{"num_hidden_layers": 10, "hidden_size": 320, "n_experts": 12, "experts_per_token": 1, "normalize_top_k": false, "balance_bias": false, "router_z_loss": 0.001, "norm_eps": 1e-05, "optimizer": "adamw", "beta2": 0.98, "max_steps": 8011}
Below are experts of layer 6 (counted from 0) of a mixture-of-experts language model. Rows are named router (the router's row for the expert), gate (a neuron's input weights, with its number), up (a neuron's input weights, with its number) and show model dimensions 240-319. Each number is 128 + 32 x the weight over its row's rms, rounded and kept within 0 to 255.
After each expert's rows: a language model's description of what the expert responds to; "mostly gets" lists some tokens that are sent to it at least half of the time. This comes from a sample of Wikipedia text that the model never trained on.

# expert 6
router [151 128 121 151  75 132 147 117 177 114 123 155 138 147 157  89 121 168 188 144 137 109 167 115 135  70 102 115 130  71 191 147 141 126 143  88 151 115  65 124  87  96  45 121  83 151 119 163 110 150 123 203 186 124 154 185  75 104 171 191 127 131 128 147 141  87 133 101 150 184 124 105 136 183 139  94 144  92 133 129]
gate0 [110 195 150 100  81 188 119 121 135 122 104 150 111 134 151 131 209 130 131  80 138  95 185 127 127 114 126 146 111 104 176  54 127 122 163 133 117 129  83 129  94 110 113  61 136 142  99 154 163 187 136 150 158 142  68 146 105  44 129 191  63 126 154 117 160  84 116 131 111 139 121  89 150 142  81 133 183 166  78 139]
up0 [127 167 138 141 111 128  54 141 132  98  86 159 135 206 168 119 142 139 125 116 122  86 168 142 104 124 131 113 124  94 221  62 173  59 132 164 110 144 111 111 126 147 100  92 138 134 155 154 103 138 133 118 118 126  87  86 129  43 118 135 158 141 138 158 134 128 117 152 184 158 111  84 114 134  70 142 168 156 117 118]
gate1 [147 136 127 130  98 162  60 146 121 133 104 156 110 121  70 223 155 106 160 187 159  14 189  77 120 117 125 144 115 149 209 120 146 151 154 107 130 171 103 111 139 112 128 105 169 108  84 177 100 115 101 135  43 168  92 100 122 129 101 143 138  79 101 146 109 148 137 114 157 135 151  58 158 101 117 131 134 122 117 109]
up1 [122 129 166 152 129 125 185  88 130 109 101 136 150  82 123 144 151 125 123 117 145 112 135 146 135  67 101 116 185 129 145 135 123 139 168 118 108 108 135 143 117 147 157 101 157 162 132 176 116 163 123 119 127 170 123 185 139 164 188  92 111 125 138  91 151  95 176 151 107 157 144 156 159 121 111 120  99 131 175 134]
gate2 [129 159 134  96 105  82 184 178 138  86  89 141 124 173 136 116 172 111  95 120 126  75 153 116 153 123 101 117 192  96 169 102 195 170 134 127 111 101 149 134 127  88 100 180 118 101 183 136 145 125 145 153 204 137 152 155 129  99 126 171  70 120 161 144 129 107 113  91  86  83 161 152  91  92 113 189  81 141  94 124]
up2 [167  56  87 156  97 121  64 130  75 125 158  87 142  29 122 138 125 154 159 152 127 114 129 116 150 157  85 118  97 160 123  84 113 112 145 164 133 111 123 123 129 108 153 166 102 161 116 182 161  90 107 103 113  45 105  87 113 126 121  61 162 100  92 165  65  79 144 116 174 153 100  99 125 126 100 115 140 133 135 105]
gate3 [133 104 113 105  77 138 138 120 159 142 120 101 131  95 158 160 133 110  80 158 165 106 155 136 104 157 171 120  87 174 150 169 168 138 133 102 157 145 128 178 128 135  89 116 119 115  71 143  80 119 171 127 155 106  97 149 170 145 146 180  55 116 126  79 127 135 161 146 197 159  89 132  94 131 102  97 157 132 143 152]
up3 [ 93 113 116 155 111  88 104 137 176  78 149 134 136  88  56  98 179 124 188  73 143 112 148 151 159 126 117 162 174 116 109  72 118 116 157 178 143 131 152 141 120  83 145 135  88 141 139 154 137 130 150 104 114 157  99 157 139  88  81  84 194 129 122 154  63 178 125  98  64 129 160 116 162 142  94 195  82 116 174 124]
gate4 [173 118 126 130 126  97 139 148 106 114 121 141 143 186 146 146 117 108 160  83  94 139 116 129 143 146 102  60  55 157 116 203 141 111 153 189 139  92 126 146 167 134 108  89 144 181 189  95 137  18 183 120 105 139 130 110 145 184 127 155 137 105 203  85 157 155 108 139 176 133 109 132 171 119  84 118 174 137 108 103]
up4 [155 178 147 140  72 148 136 131 104 202 158  73 153  65  98 109 116 126 115 161 162  88 139 172 149 109 189 199 181  85  92 108 173 172 100  80 134 167 179 130 108  83 175 152  99 135  73 149 103 139  73 168 162 120  96 192 162  66 109 120 130 164  97 162  98  51 130 122  96 124 123 128 107 121  86 127  80 135 117 134]
gate5 [133 154 100 115  87 138 135 146  86 140 121  95 135 151 105  35 115 140 150 111 207  83 189 121 133 109 151 107 188 105 100 162 126 107  94  93  83 117 131 163 100  79 106 122 131 114 125 129 143 144  89 174 231 103 111  93 133 114 156 164 126  55 124  83  76 127 126 164 124 181 161  98 137 127 114  96  72 103  76 159]
up5 [154 108 168 113  75 147 103 133  15 123 111 127 158 134 144  99 161 136  77 101 114  88 104 118 157 148 102 122 149  94 118 155 160 167 151 165 103 132 130 146 115  73 110 138 107 134 149 170 193 106 134 190 116 120 163 147  83 107 132 108 127  83  73 125 131 107 186 144 145 196 205 107 125 155 156 139 150 105 129  87]
It responds to: Prepositions
mostly gets: " from", " at", " when", " of", " with", " after"

# expert 10
router [155 112 159 150 133 152 133 127 115 134 140  65 186 165 131  90 136 148 169 125 169  99 179 117 100  74  92 134 130  96 157 143 117 177 127  95 129  67 132 191  78  77 118 112  79 103 173 117 151 102 127 168 188 121 149 175 141 113 102 165  95 142 118  58  95  83  85 129 145 138 140 109 128 161 128 131 120 119 131 117]
gate0 [139 159 149 166 181 151 191 176 125 154 143 161 143 113 167 136 132  78 101 158 143 151  86 125 156 111 127 103 128 164 184 123 109 132 191 113 131 165 146  52 154 154 139 105 140  70 165 124 147 114 138 135  48 105  47 151 149 136 129  92 161 139  95 116 148 127 128 116 151  71 140 117 147 122 179  84 151 174 111  54]
up0 [128  71 100 160 176 161 185 119 143  83 125 138 161  54 146 133  93 121 118 146 111  87 124 115 104  58 195 124 107 126 156 151 129 168 141 122 153 125 110 104 156  78 154 113 159 149 141 155 139 168 152 175 117 119 130 129 172 138 119 145 186 114 180 121 210  90 118  70 129 138 110 131 139 171 139  83 146 131 122  81]
gate1 [179 185 111 171 179 139  76 118 173  79  82 133 175 151 146 134  77 143 145 100 104 101 134 130  95 109 160 143 130 145 146 161 133 149 172 149 134  89 117 188  45 105 150 153 121 110 115 146  78 162 150 106 157 132  99 118 148 174  77  91 109 172 145 168 148 127 121 109 104 101 144 126 115 117 148 111 117 148 133 132]
up1 [194 155 163 132 168 152 114  96 147 145 119  80 161 127 116 191 145 180 106 103 105 107 158 102 133 121 129 166 123  86 158 152 120 183 130 172  97  97 139 175 105 103 152 144 159 147 189 128 137 168 126 141 189  92 127 115 154 122 130  90  71 157 128 159  76 154 126 143  72 125 163 130 114  78 171 146 108 148 134  93]
gate2 [ 96 153 127  74  87  96 138 145 121 143  88 169  96 160 127  94 151 215 128  71 185 214 159 164 110 200 152 122 121 162 110 115 127 106  58 114 102 155 104 107 160 154  87 127 155 140 178 118  99 120  99  88 138  95  77 123 165 138 163 136 143 131 151 146 120 110 154 184  39 117 168 144 101  85 147 150 129  87 122 120]
up2 [123 129  86 132 154 115 152 134 101 165 123 119 106 154 131 101  71  77 157  97 154 111 150 122 177 110 111 163 178 173 114 159 119 136 149 129 122 138 119 163 123 184 150 119  93 126 104 130 132 127 160 108 149 119 162 151 113 127 116 135 133 133 167 120 123 122  71 142 111 157 185 125 104 123 169  68 138  86 149 139]
gate3 [124 181  87 110 100 116 141  91  97 162 146 155 118  85  78 127 168  98 137 132  97 103 160 154 124 151 134 172 146  89 138  80 144 151  94 138 147 110 106  84 182 171 167 126  98 169 112 109 141 112 126 130 115 116 101  89 162 151 173 151 123 124 111 151 107 118 171 108 179  96 122 180  76 180  75 132 130 131 117 158]
up3 [112 185 127  51 124 175 165 124 108 141 126 124 153 104 153  79 160 139 172 152 129 178 120 165 150 150  88 171 112 106 129 156 133  93 109 162 107 159 118 158 152 160 127 130 181  93 165 124 135 131 164  34  76 141 155 116 148 109 133 116 229 105 158 136 136 121 174 114  97  95 116 177 150 152  63 109 137 100 121 133]
gate4 [149  87 111 171 135 158 115 125 122 140 149  75 105  45 150  97  89 114 106 132  71 123 152 118 153 147 112 156 114 130 138 161  92 127 172 103  91 132 138 168  90 129 132  82 123  75  51 130 107 148 115   3  93 130 157 112 112  61 121 121 129 106  77 165 128  93  78 145  90 158  94 117 119 135  89 138 147 158 135 157]
up4 [125  79 163 147  84  96 153 105 139 112 114 119 104 110 168  47 136 147 117 140 125 126 139 119 159 116  49 129 137  86 149 153 113 145 142  82 107 131  97 141 123 121 126  78  73 162  83 165 151 109 129  82 107 166  85 142 117  70  79 151 140 127 155 166 140  54 132 128 108 102 121 136 160 199  78 121 141 135 120 151]
gate5 [ 96 110 132 179 130 129 108 115 113 132  57 149 127 147 167  94  95 169 115 150 175 152  89 180 168 176 118 126 100 100 129  97  89 172 119  87 131 111 122 128  95 137 153 136 147 160 107  96 150 161 132 156  95 152 126 162 189 131 196 133 119 106 114 167 171  95 144 140 203 167 135 127 130 104 141  90 120 134 158 101]
up5 [115  85 105 162  94 155  61  83 111 148  57 135 122 138 107 116 152 179 115 105 148 135 186 163 172 118 184 161  83  79  84 141 173 121  66 106 125  94  98 123 129 171 154 106 123 138 109  88 154 168 158 135  69 165 112 118 134 112 150  89  90 103 121 141 177 138 140 166  98 153 157  93 130 134 125 136  94 144 112 120]
It responds to: Personal name pieces
mostly gets: " David", " Michael", " John", " Richard", " Thomas", "bert"

# expert 2
router [103 144 165 122 145 163 118 152 183 112  87 104 165 162 133 120 115 178 142 171 157 143 176 154  88  96 129  82 142  99 166 155  72 139 122  64 109  95 125 149  84 134 128  63 134  55 109 183 114  95 133  83 123 150 152 160 125  62 147 137 179  73 137  78 176 150 105  68 140  85 100  88 153 114 136 129 132  94  99 113]
gate0 [141  88  93  69  61 132 115  78 175 137 118 116 133 122 136 119  47 122 110 129  68  72  93 103 119  88 112 133  97 101 160 148  94 114 142 137  84 150 135  84  77 105 142 117 128 126 135 196 139 124 109 147 127 125 102 132 112 158  97  85 169 154 164 113 165 123 114 145 123 112 143 148 129  81 138 124 218 136 140  78]
up0 [109  53  60 120 173 123  92 147  82 150  99 153 142 153 173 153 105  90 102 116  64  96 115 136 118 114 162 130 164 118 145  77  94 209 138 135 142 181 132 152 111 110  97 136 160 127 111 137 114 155 184 143 102 190 128 128 130 132 113 123 106  76 157 158 137 150 142  49 144 153  89  98 124 132 124 101 116 122 170 117]
gate1 [184 115 171 100 166 106  97 169 147 135 176  80 206  99  93 143  80 117 128 145  54 110 101 109 125 102 116 127 130 133 173 110  77 122 178 178 128 134 187  99 105 102 125  82 187 103 114 191 117 157 154 130 116 167 167 148  71 153  73 158 149  90 100  83 168 120  82  72 113 100 139 130 132 124 114 181 106  99 164 138]
up1 [139  80 136 116 115 176 168 121 133 127 152 213 140 135 141 171 138 145 141 101 119 108  98 153 122 176  79  79 111  95 167 106  91 189 184 109  95 122 110 126 206 121 149 142 126 116 191 105 165 187 102  78  92 159  77 121  70 109 129 159 186  71 155 148 100 122 137 105  86  66 169  66 119 123 114 102 138 129 131  97]
gate2 [133  75 183 185 128 125 167  75 113 121 169 126 164 171 130 126 126 156 103 110 125 171  71  65 137 115 117  71  82 134 160 129 112 149 184 130 131 121 194 134 160 134 126  97 122 128 133 136 171 139 160 175 107 165 127 151 199 120 123 125 170 140 129  89  64  81 188 119  94 140 105  86 124 107 109  85 110 178 130 178]
up2 [173 131 157 166 135  78 119  56 129  99 145 160 148  86 150 155 133 125 114 126 113 126 137 126 162  89 119 156 153 157 121 106 116 108 136  70 134 109 108 106 104 141  71 127 158 157 112  92 115 112 151 149 127 138 171 169 107 116 169 156 115 161 154 146 164 135 175 123  68 116  68 125 100 122 117 109 202 123 158 170]
gate3 [170 196 160 144  93 127 128 118 163 202 152 120 158 167 139 117 124 140  63 187 101 163 151 136  89  99 105  79 179 110 128 138 176 130 137 114 104 147 158 125 103 142  77  97  96 134 141 162 129 141 136 106 112 139 150  87 104 144 165 110 176 140  97 193 185 149  88  76 123 126 140 114 133 111 155 151 125 118 155 102]
up3 [119 133 125 136 139 141  65 125  96 149 137 116 174 107 162 124 137 108 110 139  53 177 154 149 107  80  99  33 177 150 217 112 115 136 146 121 124 153 125 115  84 150  59 117 174 121 128 109 126 141 195 115 183 138 107 127  83 137 120 121 123 148 100 166 134 133 119 107 107  96 157  99 127 116  99  95 148 115 159  88]
gate4 [137 129 110  95 113 163  85  99 158 139 110 140 143 147 106 159  78 183 139  93 112 106  71  85  84 189 176 189 114  94 131 170 119 109 102 139 156 144 143  99 130 143 133  62 119 162 200 165 128 170 192 112 138 126 140 119  74 163 104 118 109 173 107 123 150 152 153  92 171 127 140 128  93  68 136 168  89 147  82 164]
up4 [170 161 141 142 131 159 150  98 113 118 176 140 176 143 144  94 108 109 143 130 153  93 168 154  79 120  82 127  91 155 209  97 130 114  92 158 114 116 166 197 139  93 148  96 119  95  96 147  42 109 165 157 130 130 179 169  95 105  96 144 141 157 145 117 183 109 125  78 137 179 126 160 158 117 109 175 105  87 128 142]
gate5 [175 129 106 151 142 140  67 125 182 109 130  85  85  92 134 118 154 171 154 152 128 138 173  94 114 131 142 137 132 160 130 103  88 151  24 131 139 136 103 155 137 133  90  99 129 103 107 137 129  93  97 120 110 127 138 177 150 122 149 105 139 197 129  99 102 164 144 144 152 143  99  73 186 123  90 144 151 117 149 106]
up5 [128  96 135 106 160 133 148  89 178 135 135  66 153 155 150 118  95  76 113 142  90 109 108 118 133 172 215  96 165 140 131  86 128 107 116  83 135  98 129 159  62 127 158 104  90 132 127 176 125 183 116 135 167 173 120 111 145 147 144  96 112 190 143 126 104 118 141 127  72  73 126 187 111 141 128 141 117  91 114 152]
It responds to: Mid-word Latinate stems
mostly gets: " pl", " ag", " rem", " min", " pr", " reg"

# expert 4
router [135 114 160 139  85 177 101 163 175 131 133 130 149 132 143  65 104 144 144 196 136 150 151 112 134  90 138  98 161 114 119 136  83 136  97 112 120  88  76 127 136 108 109 105 100 113 130 159 146 125 162 170 124 115 177 159  89 116 185 152 155  94 197 117 113 103 135 110 166 121 126  94 145 159 120 135 117 103 119 177]
gate0 [ 96  63 198 174 135 109  74 145  88  95 185 145 121 102 165 121 127 111 129 127 137 144 143  98 147 156 144  60 153 134  45 141 115 117 162  74 105  92  78 103 156 120  98 107 130 122  85 158 143 142 130  99 153 109 104 103 189 113 136 113 117  95 158 176 163 158 112  72 186 167 154 172 122 155 176  71 133  90 130 134]
up0 [ 49 115 161 112 197 138 146 108 100 107 104 117 111 133 133 144 118 144 133 173 131 135  74 133  77 189 117 144 134  97 146 151 125  96 125 138 115 131 112  86 131 120 103 158 143 135  94 178 123 149 191 110  62 131 142 139 124 112 141 112 103 132 182 129 170 143 147  73 176 164  91  97  59 102 136  98 140 150  94  73]
gate1 [154 124 158 136 169  99 132  78 145 104 111 161 165 118 123 184  99  74 106  67  84 156 123 117  77  44 117  62 115 165  74 161  82 127 187 124  77 135 110 142  36 146 133 129  66 127 157  91  82 135 142  94 136 114 157 141 147 106 145 105 129 174 107  91 171 133 138 129 207 110 140 149 155 143 183  99 168  96 124 123]
up1 [115 129 135 114 125 176 127 149 105 156 136 135 143 195 134 111 157 123 146 166 178  72 161  86 210 200 116 112 134 135 178 134 137 163 139  88  97 117 160 122 122 129  97  94 150 123 141  48 157  73 133 232 192 140 202  93 112  87  80 135 111  62 167 125  72 130 143  32 168 182 102 125  83 110 120 107  88 162 163 110]
gate2 [130 136 120 121 109 139 140 106  96 140 102 117 105  78  99 168 170  63 108 141  82 128 135 115 125 126 163  99 162 116 128 141 127 113 161 112  86 134  81 119 107 113 114 112 123  60 185 112  84  83 125 132 167 168  71 103  73 126  75 148 212  95  69  90  64 142  99 100 106  91 111 151 148 127 133 167 161 172 161 105]
up2 [110 120 116  64 117 101 105 123  72 138 118 104 122 115 130 150 142 133 120  91 128 106 182 138 188 118 142  78 144 118  90 166 120 130 185 109 143 115 101 145  66 108 165 170 146  79 144 121 133 135  67 161 156 121 152  70 108 101  89 151 179 110  82  98  98 165 114  42  93 161 111 100 112 101 161 143 161 140 184 135]
gate3 [151 173 108  98 147 153 122  95 104  85  69  67 133 184  70 129 147 129 149 157 112 124  84 153 106 123 134  81 122 142 148 104 150 112 159 188 143 111 176 115 113 159 111 113 130 147 189 192 101 123 175 184 150 142  77 119 113 146 125 138 173 179 161  66  85 123 107 108 157 130 109 132 115 117  86 181 140 105 111 122]
up3 [110 201 153 107 106 195  89 139 141 129  84 135 167 145  92 106 110 226 119 104 148 138 134  85  74 109 124 135 125 123 121 156 136 134 151 148 155 126 172 124  75 131 127 161 135 155 159 120 137 127 199 193 182 111 134 183 143 114  99 118 173  98  99  92 135 139  87 125 163 113 137  85  96 162  96 146 152 119 191  92]
gate4 [114 114 138 189 131 128  77 167 149 143  98 140  94 101 118 127 109 147 119 102 129  86 138 156  93 107 146 164  81 159 126 145 189 135 130 101 141 116 166 131 154 129 143  82 118 155 100 136 145 139 119  79 133 109 201 181 181 166  89 130 129 123  86 175 107 162 111 153 177  74  99 116 145 165 133 105 131 129 119 103]
up4 [216 122 126 122 132 117 199  87  86 139 165  77  78 163 170  73 137  91 117 119 149  51 101 111 163 118 144 146 112 112 135 113  84  99 121 101 127 141  84 156 152 170  66 124 144 185 102 170 107 110 105 174  72 133 114  73 153 145 109 148  90 148 113 154 104  94 122 136  89  48  91 101 148 159 120 139 124  85 116 111]
gate5 [ 40 133 134 164 166 152 117 134 225 145 101 162  91 114 135 150 137  87 120 185 157 145 154 133  88 157 156  93 229 181 115 112  71 159 112 129 174 112 112 118 128 134  81 127 142 104 106 118 163 154  88  43 131 127 109  92 153 114 137  91 116 113 158  93 176 129 159 142 157 103  45 162 127 175 139  81 135 110 160 105]
up5 [ 94 102 197 154 106 116 152 122 129 169 110 110 142  94 109 117 145 149 134  81 104 160 158 153 130 177  76 154  71  91 179 143 120 108  99 100 110  53 143 100  80 130 155 120 120 110 184  67 110 170  82 180 151  82 100 174 122 120 151 140 106  82 104 136  83 162 103 181 120 131 151 143  98 168 142 118 129 171  92 101]
It responds to: List and table starts
mostly gets: " DF", " FW", " MF", " President", " Nominated", " USA"

# expert 7
router [109 155 147 152 103 133 136 145 140  74 100 109 163 121 179 127 111 121 186 179 181 141 137  85 119 148 109  82 163 122 167 115 117  96 138 128 120  63 129 148 116  82 108 127 124 115 159 135  98 160 161 127 159  91 141 141  51 117 165 203 152 111 182 111 107 123 130  97 123 135 159 140 124 135 138 109 142 171 133 154]
gate0 [137 142  76  99  84  96 110 115 178 136 121 131 112  80  95 123  78 138 137 169 135 184  70 127 115 132 164 114 156 122 170 102 134 145 127  97 138  87 153 113 161 167 109 126 170  81 115 124 108 102  65 171  71 160 172  99 107 129 157  51 124 108 127 100  89  17 129  95 115 100 125 110 107 109 156 134 118 160 126 105]
up0 [145 147 102  89 153 136 124 108 156 138 127 129 137 102 146  90 105  94 184 116  98 224 114 104 150 194 165  73 117  57 128 159 142 113 132 137 112 109 106 141 188  81 120 137 106 112 136 164 130 130  68 138  71 108 104 145  97 101 159  74  76 120  82 121 110 102 136 158 132 169 103 165 144 133 113 113 150  99 165 140]
gate1 [ 85 155 180  93  90 146 134 178  89 187 152 149 174 130 138 154 164 159 141 160 142  88 157 175  93 139 121  74 104 156  79 142 127 123 111 139 109 176 167 155  65 150  58 136 113 111 131 103 164 150  98 232 123 107 147 147 121 137 123 117 125 120 109 137  82  81 124 172 131 101 121 114  67 147 126 152 157 113  87  74]
up1 [145 113 101 139 160 116 105  91 160 153  26 102  77 157  57 148 145 104  79 150 182 158 114 168  76 102  86 140 100  84 151 113 146 113 138 134 122  77 111  93 143 139 137 149 150 152 164 105 115 101 107 155 109 129  94 134  79 151 114 119 116 162  94 124 144 186 113 127 133  39  86  74  98 117 128 115 126 149 145 157]
gate2 [148 157 125 116 100 140 157 127 145 109  80 145 133 170 162 126 116 171  97 137 154 112 126  80  67  73  92 128 102  70 173 117  76  88 124 136 173 110 194 141 163 109 131 109 101 187 168  99 145  29 137 146 142 116 136 141 137 124 148 119 130 162  94 115 162 160 117  64 128 134 134 110 154 148  79 123 156 148 162 116]
up2 [122 141 155 176 123 118 110 115 150 124 170 141 115 152 118  86  70 102 148 100 124 155 182 162 147 107 105 167 171 172 170 112 131 177 109  89  98 144  43 188  84 120  93 126  90 134  94 103 135 139 128 129 157 153 159 148 117 110 132 138 110 107 185 124  46 119 162 144  82 184  89 134 120  94 158 114 157 111  51 155]
gate3 [122 143 134 123 165  81 109 122 126 105 104 112  96 126 161 103 122  70 152 134 108 138 109 129 135 156 104 169 143  87  95  99 124  89 181 117 116 177 108 163 153 122 161  96 135 179  80 193 141 153 146 166  67 111 148  75 143 124 109  92 112 139 102 124 158 107 121  98 100  66 154  90 122  91 102 173 163 157  95  68]
up3 [114 137 140 150  86 174 182 108 106 101 129 148 162  94  98 102 152 165 136  65 152  79 149 161 103 100 171 121 112  77 130 113 130 115 120 135 103 143 110 202 115 120 188 120 136 114  77 136  96 137  55 141  76 183 156 140 107 101  84 161 143 115 176 112 132 167 148 133 132 149  77 191 100 143 112  63 127  97 163 189]
gate4 [141 114 108 118  72 160 142 117 118 127 116  95 132  94 127 130 121 138 135  78  95 115 148  85 127 109 119 188 110 150  95 151 172 140 139 122  97 133 160 186 126 169 186  63  90 123 194 142 131  90 127  67  98 150  81 142  80 160  84 151 167 127 145 153 100 117 136 159 135 171 126 128 162  88  94  57 163  93 186 160]
up4 [109 147  61 106 119 119 177 135 122  65  82  84 120 169 157 134 155 108 158 127 130  74 148 182 140 140 168 237 139 123 112  75 142 177  85 129 109 105 132 150 151 132 105  70  66 130 149 161  73  95 103 146 214 170  88  94 108 127 162 131 127 155  88  99 119  80 167 107 137 108 177 133  95 153 126 121  95 100  93 185]
gate5 [141  90 138 123 110 166 103  97 166 162 145 135 107 163 164 180 166 122 134 123 167 125 108 136 114 128 112 113 115 124 172 159 128 149 130 140 157 127 136 111 114  94 143 125 140 138 196 141  76 124 195  96  75 106 151 175 138 167 136 168 144 111 125 124 109 125 138  53 120  90  71  82 213 132 156 125 166 147  95 122]
up5 [120 133 106 183 120 112 111 143 126 117 163 113 123 154 102 117  96  86 162 148 129 129 107 163 111 123 101 128 147  97 173  61  69 124 136  95 147 104 149 111 169 169 177 153 138 131  75 138 129 106 137 144  68 150 142   7 182 114 113 105 116 199 132  96 178 124 116  60 150  46 192 147 111 158  94  91  99 128 135 139]
It responds to: Punctuation and separators
mostly gets: "\".", "\",", ".\"", " but", ";", "),"

# expert 1
router [ 88 120  88 138 110 132 121 134 180 107 110 111 130 158 150 131  83 158 211 115 207  78 101  78 100  80  81 109 162 121 169 123  67 154 122 143 127 114 148 152 116  81 140 173 128 112 147 154  99 138 111 158 103 156 182 130 129 135  94 201 123 100 145 126 175 123 142 119 171 155 103 116 106 146  90  67 115 124 106 164]
gate0 [111  80  45  97 119 142 149 139 129 158 118 168 165  90 159 140 132 114 135  83 163 158 131 100 124 107 154  95 109 191 118 114 146 120 136 101 160 157 112  88  82  64 150 167 135  98  91 193 100 164 113 122 109 156 148  95 144 156 139 138 155 133 145 163  85  82 133  80 142 161  76 178 119 122 184  74 110 127  95 116]
up0 [136 110  95 113  91 166 129 196 149 123 176 113 126 128 105 101 145 122  70 120  58 110 121 160  90 142 100 111 107 134 102 149  98 132  66 127 126 132 152  94 110 107 159 145 122 112 145 157 129 127 114 129  41  99 103 128  92 139 108 185 141 111  93  88  73  83  64  79 118  72 126 129 174  78 150 131 142 121 137 129]
gate1 [110 165 111 120  76 124 179 114 152 105 143 115 119 105  93 149 137 140 140 156 116 129  99 154  95 153 133 142  97 145 108 153 144 152  99  77 117 186 119 130 162 128 127 131 151 141 120 163 111  97  96 137 143 139  81 121  90 100 193 105  51 159 121 116 151 131 123 141 127  82 153 107 110 159 123 184  61 185 115 159]
up1 [ 68  88  49  89 125 110  99 144 103 114 146 161  93 198 101 114  75 176  97 111 100 126 138 165 165 155  97 119 189  90 159 112  87 156 165 105 142 117 162  96 103  59 163 135 134  85 132 116  80  77 141 140 129 112 157 121 196 111 140 106 128 126 102  67  89 104  96 119 125 172 148 122 109  84 148 171 121 160 153  64]
gate2 [188 133 151 162 108 132 100  60 192 123 115 126 158  83 200 130 178 134 110 116 101  73 160 132 113  94 139  95  97 154 101 160 162 139 125 110 123 143 127 163 172  63 108 123 134 134 194 122 179 171 122 121 145 118 100 148 168  86 123  54  94 157 133 211  96 142 105  71 174  90 147 152 126 153 122  71 141 155 165 106]
up2 [ 81 159 140  79 129 155 152 152 122 112 140  97 128 181  93  99  99 126 160 131 172 122 103  97 127 120 159 184 144 110 162 165 136 163 123 171 123  66 139 120  86 153 145  59  93  96 105 150  79 119 180 117 150  80 152 139  92 132 133 223 147 144 141  34 116  89 140 149  80 132 102 126 105 114 165 153 124  91 116 104]
gate3 [154 104 126 138  87 191  70  41 165 116 131  89  36  94 157 178 124  53 124 142  74  81 127 186  81 138  93 132  89 127  99 118  82 146 129 141 150 118 136 125 117  95 140 157 134 157 174 153 179 118 162 103  81 119 143  90 120 146  97 172 167 106  81 139 114  55 128 122 129  86 126 125 133 134  55 150 143 111  65 186]
up3 [122 125  78 177  89 109 129 106 118 132  68 144 153 121 158 139 100  77 169 191 125 127 126 201  93 122 105 132 179  93 107 152  89 105 167 106 136  89 147 117 141 152 148 117 172 133 138 222 147 148 110 190  66 136 133 130 155 163 123 163 120 119 169 127 137 111 101 119 192 173  89 168 128 147  97 147 160  78 142 107]
gate4 [ 88 148 122  92  85 169 117  62 118 129 135 137 127  59 129  85 184 106 109 158 119 197 153 133 195 130 123 179 149 114 230  58 115 127 172 104 136 120 104 125 135 107 156 123  95  68 114 128 102  46 128  95 112 128  91 116 104 171 142 124 127 121 139 162 102 137  81 109 203 158 115 113 146 164 135 124 165 102 142 128]
up4 [163 182 120 155 140  79 133 160 130 128 119 137 102  99 133 123 141 123 132 107 162  97 116 124 136 119 166 102 130 124  73 186 164 109  84 137 112 173 105 178 156 137 104  88 100 171 210 146 178 156 171 176 151  75 117 158 153  87 148 122 146 119  99 155 118 117  98 196 123 138 121 115 146 146 120 147 122 146 117  79]
gate5 [ 85 102 111 128 162 150 150  81  56  85 168 180  70 128 161 113 192 119 127 134 165  76 144 158 207 169 121 129 156  49  87 140  71 152 184  61 108 172 122 106 107 120 147 104 153 164 126  85  89  73 105 129 150 177 127 111 108  63 106 151 149 118 131 120 119 130 127 157 167 151  93 165  42  96 143  99 145 104 145 145]
up5 [ 67 115 167 120 115 106 110 149  71 153 129  94 121 108  73 123 111 129 154 142 167  84  94 133 161  61 117 165 134 123  88  99 173 145 141 192 141 111 154 141 122 168 161 116  93 122  97 126 129 195 132 102 108  98  82 120 182 119 160 146 128 102 106 120 130 149  96 150  76 124 137 176 144 134 120 183  74 179 156  94]
It responds to: Numbers and units
mostly gets: "%", " km", "}", " mi", " ft", " sq"